Below are experts of layer 10 (counted from 0) of a mixture-of-experts language model. Rows are named gate (a neuron's input weights, with its number), up (a neuron's input weights, with its number) and show model dimensions 0-255. Each number is 500 + 50 x the weight over its row's rms, rounded and kept within 0 to 999. Numbers have three digits each.
Before each expert's rows: a language model's description of what the expert responds to. This comes from a sample of Wikipedia text that the model never trained on.

# expert 14
Description: Name-ending word pieces
gate0:486558450443408480502487486533375479580534465455580461618432505564473500506510526466448565401444428511527464489502436556520552464528557599542565555522493490561479589522447565568472422519447435562455487567559462477383573632512509495474488414608375442489578584471584435519527511457509489446513561537527497507471492519511465482484486501469501493391497508533438532488590467535493577479496510529492550413521502513527546490565475502454501516557478415529495490555452439513453493458485501476516463559529490515577506477371524470452534458498566493503430486406484525431498514530536550598559523500446531472431521527491504460487471462458588566529460485519392509475554427549487534633518480474370561558508526542479575598504540457459551477547461493377490531440414459453464546473487513
up0:496508514479571558437450480482520497512511473496411516445591485448524558473534585547499456504557523382503522532455534547664454465465479446473441417471439539533534466475490607448558525485529558508493518436506579604451449445435468428506507482441532546457440504527410635505499492489562494551534484401502475477491610500477557439539504492560525565573396543552449483492462523544487411538485461460469524532540488486517541453496431539453421449459570468408585445517605558481485530529529617485517503456520548512439495531587512505495417553411514522437647447490510526524395505490506459491544487460609481468517516633479472579417482534502431486442597497492467501441559552506467501472527549520559529505410486439507474445547519533494507449512537538548423553507546535534557407491477569

# expert 6
Description: Definite articles, ordinal th
gate1:461501424468491442421398454508511518464523530529491467615507471526397510497444471472501453581432492375469492499413490504578456469478527521540414568482430486437471534452507602508425559526495455528462463494536592490529474481479618444495521448565528447478483478477465537571542469459474564448679551566487556434530612482446560513452485499479510480440465479547431451521461556499585499517463419444465497453501499480445493535498456476457459536443587553486452605505634567406538520513474457448552500495608545430499470483485485532502474539543561488448592460562530473467550537503480505494531522605407532484455401486514459543504469541460487555471452632468475509470500456498442501525563550474472428435421495453569518516434427473496595597440489455490445546424484546483457479414473491
up1:461550467496456545546489522477447477478507561490526546485551519462517501425456514539641496516509523432505445509416490428394493398525528565399453485540541527534441520501448544523436534558459441506494543525474504449479522493441565458493453504456435495454436409516567484456560539514519559462603472514559549524599549529489553443420530395478473507459499423468523472539473528535604528506469544486489478466403448499574525531530494521462474518488469509480600574512567513520482414427406466477514547527525537582457533502525548571509621495527641477425543448539391528490463574521468543567485513487428602555382562537454562454565447482448501504461487543538563485468463528504405554540470573460478472615449565531509564446509404465472506510498476343534435438547533573528457514561488449

# expert 3
Description: Capitals after separators
gate2:593546460503493486357592532426515423450551462483488521514489601530468479536462486403446479535603525532475491527475399508499359508430497544570492440472488525432486503505468546583472539446530547502558516495526431493572483533484472523503564496531525605425476624507508533478516459491454429536503392440499559426540512491508495384450539474539603499477492528573502428446426577487506505542469423527505446504485492477632516450503502511571534515447456602515392628484540457403513547518443532525548508545501493455575423478467466575484484509533478556523502420531417510532491553430500540407576490463511464608496509525484562519492377459489455516432428526483570496469468532494551483495593416514487456544460436416503481557450558442467556499494542516489527579503552548477421573495509522
up2:439454501505468451495455460529504476546517459533525486527455591492501489482392502436445487464523451465458431473456519469448455534560491520484527497496483480577557546584505467515515557552505528544442525563455452487541630540467498531493454464475492456511452437485589430537551575387506445559540535523529560480569496602435470557504595560526457393467548515494500470499471464508520463539618467467531481485489538527580458423537455622545535531494422498451416475408541432453484482496573407419578507503498494443516513466541549455472500534533512549367501494585499468539405556449464461438459557503355516526507445447495594563604532424566414490569520658509463440447480526468489465533461463481431527570600564472476470561569496477507509492396474459480478513497548411468559446524557528

# expert 12
Description: Numbers and counts
gate0:479511555510516427453545481521357540480605504369484547445542494511470516464513513507525483502473401475503484538556435473551556547402475479528449439427407552438453478514543489520503406487520466623480425484444536517486434557551532465494499529497366441506486506545400563511431428520623625509537593470406443500552544449480490544516498445514497472500575491550457525506399411488529479573460479485493589523519572466535527541551619553451471540575559458486489466497504583493451600463545552449436469500534454528552480512522519482442496454505528467542514440467590531529548476429585468439564498359543477512419532501512505507516493526422463463587490545537543497488430448612431527504535440516552473380511553519523571506483551523510511534562496492499483543504418570554556511496448507
up0:501496511537432563478416544484463459500483543526496387540592490457510488470535531481529552433515537536452534517458535565461597450525559496426508521535593551521468532622383585465485559509435532379489580509471496526402409460510613515509521578512518603414589526514525440580413449534455459571583448561579495484440480482501578454511469512454502496513520477489449474564549561531436469466462595514484432477502447446509475427458469462428452599550476604441481520500519557471491471497462556599494486419444527484425466539502528430484490508509478577453416474482441528455470560517438472514487505537459553458403420448448520523524565484525554602411557451425521480370583419533534512553474492490549585521518513540489506489551461484496478450483548478593496499580523421538522454455491469

# expert 18
Description: Copula and passive verbs
gate1:486573531476462538406502453590560475508539491475546462521594415493431480468540455512497512494531539536587529502542565490490523428529478423453485566404470537549419402509452451544512492445498457448446435522629544476526502509569475496547479449480545437479532424504396507430457420456493601576474445555500506568446544508528454396466460558562468475449605502459433479590445506514525510501541509480437533497486444519516592520457535572452565479529478499459476556546530420504524494584518467533568564567510528427524491578506453417482499454533487507461596496514515543523493603536503475521581523573465503553568384533466569518444541495450531614481497474576504402406404522457440546493548440525522506487506529500572557484565420529454589569526549571468470459478452414482557467356520516
up1:500532523535482562544551497562560534506472498581556468466466360551469568486468431636471590526472544465456471577493539579527463476622500564494519413479524471442493482493582486474491540467499534514565511449622393502582550483586499522572494414519464532430549530510480566392477567450487534519508557481514447445503515555562412478479567467495473509530593516415454496511494478470513556435506468475454555437531448508536508483358542538541520521412523531556571506493511509504522436526492500504475543492411479400534483669480463520443545378475490502503547447500490489560534519501423402588478510568515471512432579529550540504530509555487513508505506406564520537484417531458507525506478449505504510472527556504576487493478397472416534552427524571363553495516466574501457472460601457

# expert 21
Description: Capitalized name beginnings
gate0:526529520586505490481483496504432474408485515561501556542530440481467457418476567466446539453595500468625446452455541502480495599465560458499546392507449505526501511490529377497585512447517434528522501523510516462537502421584511502472512469527580503573511421444475524528546491480554575568575484553436523587468493445512547522604464537584582519522484614567464495460472490515515450488506485451426566507516513577612480508568506578579397473565480540551497533420554495474498549598546513505560468489546586484502548554397592491500543551568527494508493502604532459488491517496506504522572407400476529493453458488647495510436429558473526531447493523501499546416572483387471537497448525468573532484524467530542438607480516543452472516487581547463457601472541436564580555496454540
up0:487497474570534512521484474500488521484505437588502481497454477491474521444434556396510572552495510400575549555522526546464552495465411488485540593511542548557427405585550515557538442449526466552522486515519558419567490507535491492414455445552465520518461437462492544537443379473539512466591603504483510522474541468487497469574558520495513482460517518512434506527369546529511441474508463500487560462489426563600504546340421668458455488428508548486545543459569475570457465528528539527460497494577444409492431428486581641441542319516551524418542445552475408486485524522512513535434482446498474449502480455539552427524496545495443526456479453503518450501559492459467532454492528492493440420560522417485570575510509490513509547547432473515486591533520543484510593501535494

# expert 0
Description: Subject pronouns and auxiliaries
gate0:503534470554523411491501510456545587452468542499481494536416387563449540547553543452636388511490444476570490443524394503504508556507437650474583476467562508427445524536473546454508578494551485539503492511389427507518474508477501537530310524507532532453453528446509620511404521522547484480438491536503514473488477455526503511493463497515475453552513475504504469459533492558515529480452408546510502453544500404480427510534510424430482512515435424575514457519448547576572503478509476486405484456482479480458507452475548481470515569527377416531497485492484464447574456517523536433501412557419499524518454501497493504451539544434488425524498531519570448573454456469537535484485502422364548508650572535450519687502527486529543435509500471474447539522567473499535455518482511
up0:488526495509418496468532534473526543487475614545430523471506447554447452515543583429605391504514441552501491510561417534427486553496447634510512476515569601456439511495442632486499548530475457500451540480390541488513462412615512454474506501492554445421410500515588559450426553492534497507530549588471547499502461475529450435479486607562501549490458474579510448496457531595488522488383466534501498472511446465533474507490602447493505567547516460553509542429503590594567600495480505433432463539494463470509579496550488453437444538409479477478504506418601494550586461458505503436488426531535444546471498539573441567441533549443502499442468592447562457515564516416495536485431505591418493484591487520494539512476460511470500470490508545513527553519524418524474531382475441

# expert 16
Description: Verb endings and articles
gate0:497452404539489483428529417589565458449505551449557517513509529411478448468443444524541426498482504499511467316532462452505576512581473503526492512471517521551568500513509498485581459437474525538438467534551460437627464501483527523481525432462539486527532499455527605436385455560536500521465513511508455544573538518560530470531499519433479527531437483456478508582437501516431509494582533455444535443477453471469515525594502515429455457528560543518393465606567593451514496494517495532435468498464597548497545518503430524533426492452556464526469537578588366446524557455469560456508524441518578494460483578522508502528479422515436474508518528509567577482479426553508489444495555440497463455560485392456531506465562578500502566423562555426474559411620386593483563516452520
up0:490416445471548455415467500477454515512380448497592498561458463551469551489485464547554473457443385514446482437526500538480505480523398591543453469492474571465501570539540493522522553421517501496581523424499467414432439474574482479573508341535465517518573524420484534413492406473422518452540523457576491433573501459492414539513535486514485502461524472543494524495487445483495506508476509435533529532465392491430464537479461436494527476444493468540497475493505501483548490490511421481483641506563507451507491664517546435541466467558452519515498544508500568390521491476562595501407563498349442414496425574581445579542475533518510439466511494422488496546477498502530462468532520526551534456504428414400463587569551483511484500552481438564559602539572576539468480485528489